Weights of a small mixture-of-experts language model, trained from scratch on English Wikipedia: 80 experts in each of 6 layers.
Below are experts of layer 2 (counted from 0) of a mixture-of-experts language model. Rows are named router (the router's row for the expert), up (a neuron's input weights, with its number), down (a neuron's output weights, with its number) and show model dimensions 0-191. Each number is 128 + 32 x the weight over its row's rms, rounded and kept within 0 to 255. Numbers have three digits each.
After each expert's rows: a language model's description of what the expert responds to. This comes from a sample of Wikipedia text that the model never trained on.

# expert 11
router:152172139101145096109114104138138137050123163089099114113104178071146118102158099191119106140161095153123131193044143122125155097123143091066125099145161151105144175168173164133093118129109170058089139128132139133104104118107115154103095151166105165147144158135179172130145119140149140033166157126047129111126129109139093154099111158137109111099136125121116124144130105132104137163139122092092142110130126115095135182115129126051145127145134134132175124148131142145072129177166172115081122170114175020209158137113108106160107169071098081136226146125119145077153156070091131139
up0:160089145171161131122125129139088079130126110097189112203158178079115108159127139136165129104138108133152101093058070121073158161085099087111107099120146152134177181137114063134146094101142161130058186156149133087110115103145151135149169140146104082114121123101172107158170134137075111074153115092128079110127133081163170109121126172213107104062185097108100131133122128151079164058155183120102142184090103139180162104177159110128151076116123147082128162170134120155077121136124129102120171161069139167135075150069099135101177152164132074129130117118136155093138129127154119167
down0:145127096152110079113130126146123126150128168138129141153109106123098119161121105064102142164141137070119113166099148098106152135181137171162152166135103112145124134117075038108114145115102154091139135089117171152124105097105159156085191125115116090174156207085104078176154130086088094110134213096155102177102165176208205085140102057115182106131139163077121083146152119074141131109117140098106103136102150108154115151094081163174129135117090083132140127087100160129160174137143084148105153135078202131138157092107083167159163094159124166118186154113168088157133098160092110133
Description: Short syllable word pieces inside non-English names, mostly Japanese, Portuguese, Italian and Spanish, such as Hi-to-mi, Ben-to, En-zo, Ta-tsu-gawa.

# expert 21
router:157140129189092107096126161159134136141145209158081139144158135183129151112127090111110169141085132116094103123074087073151132096063198170093094096138173117106118141167204175097180189206107110157135159104155114090124137100099166182111134113189110122107152131110029122154109135120119058102116152141096113136105086177094113173164082141104155131101109104168196144121134118100168159168110114151141170128134121093095113181123126120109154104131156147120107139149140140133159106115137107082122120125208140140074176115075102164099104087121094110109117114134114203147150059116150160127
up0:162087123095133149127160154161032139106180122132136098134100065097107089112163132118166055123185134169089153132156120111159143162163135138158144111133140170161013115164101105176167116185121098137128104127154096087165176064093145161101131190105099079154139140171094177134096082108102146082144156094179127102094158144164111108126195126109143138157123119111142075132131155117120138159112145109125064136193144140168173124165106165161103156117093070110136097122086149137135089146145126117091140098185150142149135141175156076133136153131138142128163153172106148083183096195131119068
down0:143162180171161077134141085103134132180093152142160094119134137152163196116126125146117123109090159074180133131096136163133102083090153172080105171101088135116177156114100088092091154069089180113124162172121168123125080157177068072097151048089137178165123151156144057149165181215149134116127158142086124150186150147178126119103075100145165103106140102141093172090108106120125135131111103138152077111156080093153071123087128140129139155126127140152146133184125158120151169107144144113181098130109127131108131158138053133079106107159141145128093065110094123151117152057112161152
Description: Commas ending a clause or list item before and, which or but, as in "Konya, Turkey" or "1966, although".

# expert 43
router:141180138110131124168180126149050125159172116140125111100105102093055106091108158141108161093150089185095162141076050082119142109101146072164054213136105178116125149079169154107122146147144130129122072098191105137148115102145135124158126101167108134140139112127073108131184161067116166128117116199151173090127152066095121179142145126104109175164163126136108122138106139139105107112138153117112063146089070157136122183119128113113114130102126113198114105178143087169125108141138113110126160122133175118102124128158150123162149111138091154125121129099081145185148154144143035220
up0:099128113121150188116125098190125131132143149087124149179114124148159080158167124119139178124179137148099126161181136098141129126137161124126129110160099140178103118120057099196146219117094132156108110133159131126157138138071098081171121115096154142181130093189114070155137161110084118081173066120077102136090103137136168120106128125185140108080112169207142121122087094090163111131155094187116126152177141114136145144104093109103089122103061085125098104141122138127092128125141118197112146154114136080106123154090135083139098127130083202112150094223189189186114131112101089132
down0:100147132149112099139097087101067113140065062131177099059131130117057167119125082144142042149142108145156173134100164126113131133090076119099136190151110143096134162153140190164132094143176114083152090133135071145160125102131183166130099177132066137149136090094152133150120102158201135146138224100163112186161141101153134119126154122107058160141139101115115119121145148122088192180065166144150123109064109121143134104184132084105135204138142143128150076117124139126141119149106145139098134099102131149158153141106112140141162149044201088103152123095078153131108125137142138145
Description: Pipe characters dividing cells in Markdown-style tables of results, scores, dates and rankings.

# expert 49
router:141129149175165143141126091107155145062152102070052158118081088135124146161110139104121159073150174155214107140084163148151126142062134084088118105092087151166167120111147179133152117118129143145126079074144050120126125114141109114081097121117174149158128132124073217138148187202139132107079166191115133110129171111137164126093133088100109154174127099100111137136171102131194187152090095104181153122110108185129133158079096105154130165136138101096171146150136064128106090159141205091139118149144100138151137150072141140188089133086133114129131138086133129108129127121080102110
up2:168142070140128103060128080095110140114111117168156075057155160085119131140075194144093118112085157111134193210111110156084094115138061074103122093098142148172103099149127137155166132110148128104129126090165116139112144121128099118177140142097177178100113105137163187115106113142148168134165117134059091128151121132137103116135053090126105121128116038157076087103160094160154134105097149098155144147143125146133182137157173113138140119134096122157158184133157127139104052045146179124119137147077170106096113150101205106111136149125129116101146129193113197161158143128167109127
down2:104133167070140122103086149176144121166069140135146153120201158101224154095110170094139121086144141100129120131097124130118136167065078102140183132122099109120132113128075086080110151129145178070097145184126193085106134122111152094160107139146125153089116184133066150131207136168124148126091142079069119166131181046152148098130196113174160154099157191147122116100155064127161118112110084105106131153100117147071097111117107149091097133149151119141115088143148080182129119110147100139148172189145165114164143139126161178124154150130148125108080100163166096101164091098096127103
Description: Country, state and city names and their endings like -ton, -ville, -shire, as in New York, United States.

# expert 42
router:184124168117096168188089239161148127107152097175137082132161127160135094146126114192153111164100154182168110107148113085164116121137125068141077170143227206167167120095134132144099205124132117130142137134120101125151145081134161109097158126065169126163097135091132101171108140176107112137104105070115160096132136172098117122108095104097058121133151120161074129110144151141115118107104120107143100095062090109098130141126126144138173121113101087106093151141153038091107124139135134111151181142139110148180133094065151118146074153122151096115114153127127111114180140147146060073
up0:153160109102096184152188065141070217114065081146134087108134124171142091154076112165153126157182162107141049130120126143118129063138166128126132123115176124100053090149186084150132103143133183135107080134154141182178104105141137145149179126055111155101135148122123080129152107140090080097078089094140167155158121174087144153139125154100126156150156122152182116147159164191114131141126139118116142078087103124119096154150113168167176119084136178149131107135159158101123085099147115089096133052150123164150154123165129130130098070125093113096138104125062140167108182157120089139
down0:100200106126066133185109117133143099144155123133189147127126150131126109094172133124120156169123157161100123076105123093160074181076086124125129160113109099143044051112126115115192164145165057143174092075085114143106092140083144146160138068168144117174062136101167146110149119142129147120156115095099093102134181094127107049104136157107105119110085135141091084132137139148079139105126112165157097154112152094104147089154134128153150089136103157153120092103223129154130168136116145212116134222107162107139156136102125100122173168177165133118172079106151128134122104144174155113
Description: Pipes opening table rows or the first column after a line break, e.g. | No. | Title, in lists, squads and election tables.

# expert 10
router:157110172158086166155130128121109157134106168139094115090090110127172071163094116183145150137116105113095169136116102060139128127091185105094153156115126171137129139045180179089126123165107157044114088149156113042176147154114159147102145112123136155129175128122108122177128187179090062112098116154102123130143134173083082158142130116127105178133126100100143109169156170105122140089122159120157164079143090170067121085137110128073161093148126141128050171111130165084132185161148153116142125150149121092136120123132101105057071121146115202118119093143124153069138194077123148128
up0:111134122216107179123074107144178088144172160122117135121113091157147154128088086165148093158093140070119092111161122171096095130101081106155113157199115174123207135111153117180196095136179164136154069099171138108129133150142113130170135141076205140097141090084062111090125147161094058135119127140104098127144108140142097139123103151093114099166112158134125140100183097149187168148165118104098098117144187111186098072115128118129146104077046169136140186095128148134119129177135138120093167073096111108096126109151147129164165164114095097122161125087117147079193136138133116125
down0:075068223090104108119094153134125114086139090111120151203133187146162093110103165178138102174181109191130124147127079117122131105124093125096098203148118133144079133164112122136060181074058115135107133090051120113121149099077137138084124129150076163168119141174089066136102143139122137113124191129124121122156120119149120131161138109154137136073183101167090158157095130166101084161097153099096153149117141082098161134142136140171121155131127138162115164109134080060148134078152136153095145153133122129215126160205115161162097132120156089148116146175071122157094098131141122131
Description: Colons after infobox field labels such as Infraorder:, Bowling:, Displacement:, plus sentence-final periods before line breaks or new sentences.

# expert 12
router:106193128134181092149140080159041119146153131129117116117075105091063089117087165192092165112130094196105149164078040086129140092134176066179106154095122179127120136081149123120106141198127136147108086095197108149137116118121119138134130036145121157121129109166100118144164130090131096111138132139188197119117158074100115160142133161117116145186163134131127136115112143144131108087149158069135048114106101184104141180143117101074115159130142110184139139197147099179111112122150096130101148164132137106155136142188133144140171123140129123144157112169092162116111140129131099190
up0:162079144088167149055135182107112196155099141137123114164190160126148178063127156116114156107096040199127121196131132163104171129139162051126109071080143114122078159132110140198097164133077097122146107119163152163132089181155109131110182134127119052142118163067089178121145123072129173115122119098104104148117125115113132102107129111042170083151139164136198108118111113119146095103134121114094116170133126135157108099121087151131129147121157132141125156110112120157139147137101184119144143129113141128177088088102131090113156133135102198077123132108103149070171128183153065116
down0:128132163120173145121140112146095115104101142093143117082096133111121110107105099146131121170131192095100107083157126130127120110123164168111110152217176057151124129107156107068186130190181056141100112122124113122138138132126081139166105087139158157190088135149085075134164093182121147108117103161129122129103136168099148155133129144146130121112066103117141043086110151120065158145117118125170173150110195058122145128121148135160116137143154134130119215126136181118157150121154157140073143118201094100082054120122113151126125123136074146235147178152119089140095097062119123116
Description: Pipe separators in numeric tables, mostly after a number or Total column, plus semicolons between score lists like 88–71; 73–70.

# expert 31
router:154112153129102171083118134119161139160142106102141086086124134123142161205121149104190129094108175102147158099155137122155163092157117145133097181112117128154114195179134101087091181115150126044137095042202165116100156197135115109115138099094163104076106147066083114155141129137120105134118046135166112108135121086096104097163155142130110101151122129105080093189119113129107172163081092100189117152125152152102144106133119113065135144156154183149142147186136094170123104184161092087091141118117144131095096062131147118115110110058065096124159111131190118164117117106147155174
up1:091089095119182077096179045175169106109183081087130144161135092102095037105120147180118134118143168171137124145125182102144136107173102125098099116091107163122134165101193079109081175202139154100093088164120095154167130134124123137154175137121126080167191131136118144136105141097089151113145100150136106154088125119132109101159105115109053101122109124146136097187107131155114078129142098135120138139128153104125033128120110131093129122138128150128094060155126147152192155116190076172143188145109149108092147107111163116132162107099188140123123096127153132080144099122174205176
down1:105138093158134112124126149116121118177091141101142137092153142123067164162098145151098093071042163153151120096122174111159170122123134188129128119142083121120113146160193095098096160155157215084147093151104158154150147163081127114134144129106082098103130140113160149102173159121147118094112068133174118117124108036127051137124132125136123079173121136118159134111098143160083148214113136141096145117085088091091139106150100075063084142118068154121144091142102094132148118127155119140146170140127130180120132147151150130119132153120224160083122136099238170173148070163130142127
Description: Common nouns for things, media and activities after a or and, such as car, guitar, vehicle, radio, train, test.

# expert 3
router:139086124153078099208119160144124162114102207145115095154152124091119072137142124218160155118099092138198175132083106099182183169127167060098107144185088134220103136129135100160100130168142104127113105152156105117171116134105157119123116137177122147133146121093157091175109167147103123083097089204089115153147107118137116125100159152150122163109114092099154115143172122136135151120120148053172163145138063117158111103123103089074132126125127102097143176123112104112112182162149142147115136118132068122124112110172129142142163109154069083087100115100083162095116162073047152175
up0:155102157141165212138123143112153161114130116163180101117136116111153132126134153159058153124075156132119130099114189084173126121132120124120151133176150185210150105122173110144025150074047139116105164104105103155131160145138117162109119129190174101102092200108133155151098111128146133112096121124096125103176141092074132179145072145129115112067121079076166146104085148152131150164115114131092186136183096093134103104058116075117118121141179130138164087099158150106156136154176185130123052170103103107088126145128121111123084064090135087136140119147112181143126100123156156149
down0:207114057131118154134108160157139119139143195101115164102133134089119087131111145134068081121141121100186104082138098081149163102166087156132094104133136108106142102124164071159141140079187179183155124146151199131109107121109164064151153181159137113178141169165098129082166087084187145158143049131139141126095102148067133138105096115161182126166166049136155112118129127096109155143163174143138162162113110075122107083141117160075097062181154120167152117093128150122107104132140142098133131067136150131128066104135159172113071128147123180109080096162172142134133108150121112095
Description: Periods and other end punctuation closing sentences, plus decimal points in statistics and tables, as in 2.90, U.S., ")."

# expert 0
router:110092155118099156146123140155136134059137158154118123082122159149148133201136112150114147162069129109162148188129064123152142187100113047211075155136113090179130175174133103170131115130083129128137121130221094083182116121121161097131131057125106094155109136124155098073137147096117183167129150124139158150126158099113111118137085143119098093163244126122096101128152066147104147102089122095093157127096114107096135098143128118134104150082074159195131108170117110099141154103108096111117151120149147128160149108160143116050168124120206153148110124075087143083172128108136140115
up0:111155136109122172145111168110088071156125146144159155160117174150200096119111097139069117121157180156144140123067100166140196131139148136173171104163110163125147156168104165180162154113132172120128160156123150123143103099187049109110111131089186128166105079108126106101080146084141087162101122095053148120149107123127126123089181125106101120130085082118122130134162079162135138135131111157116148108152192129028144167166060114188135096114125095167077119132171130178132147116166121170110148151132124086125150081163097183089187127171113119110170133096098100101150108164111058176
down0:115085113112102125116122101068150111161151196173230105127142114103123135097126148107100145199160135150075121207154085111144120185084123139120164111168101105169118162104144122200177098113101156087079116151124109121149102145144116175119174109160135153087133123105120147127093079134104178082107086082107163115135047120158096117159146130119133157058127162113193123100093207078106147143116185166119188169136133108071156165176133141097149106102121140126153174087087175172127091117127130146133087143133141144165136158132100158135096159089135073139121111149082097072072134110122102117
Description: Closing parentheses, quotation marks and percent signs after numbers or names, e.g. (1974), 60%, "…", plus sentence-initial "There".

# expert 41
router:177120208148088139072136140118128125111040100060135140138131098118178107161142123148137140158102154125129203143100148139137174041128116124142166117156168096177100168072160171134111130149103135054115078058073116111089121108175156103148151139131091109132162145105087162172136137148079141080150147138120204106110175096171082128101128143135147117205175128195088115149129112122130116161125147097099064121122073138105165177141125076132150090133162093130171104169109120149104138150125096130107108107140109160180184119137148200110123131151088122152126083123106151067154164116102110128
up1:164172177110176077103136142159115098120146115150143109129114111114161099181146110177136133131147159134152154085149161122148153106115107171127196122118143084202150118108072156096143117117092059148153154093044070093120163127215170140098025130088098111116135139120136137126140159136139133132134168103118145116078135096099107104140107142147144132205120124162179057128086187105181135083155067125122115116105104113098087126172123134151139061133168153126128137147099145083115142124155177107114137162133113139115210144144146119099155097151087180174099081089073172152114132093152101187
down1:103113121134162081138146124171165060163159124191115145157147164095148113127101057134125142154162090171079142080146122152104142114096122157073131058114116148102185099095182113147070088150164108103111125171105117131072093121111126113109117117142119167108166106118099144078069144100065171150148130156213059094108178141168125130095134104163121058103147101124114201094084188070136113134144171145128176111166135116149144127128123129124156140133108136114137118170141091166119139165098176166192152042140157167115099145091135146114075154154215137119145162141126143106089150101128129095
Description: Dashes in tables and text, plus sports and entertainment nouns like match, season, team, Cup, round, game, medal, final.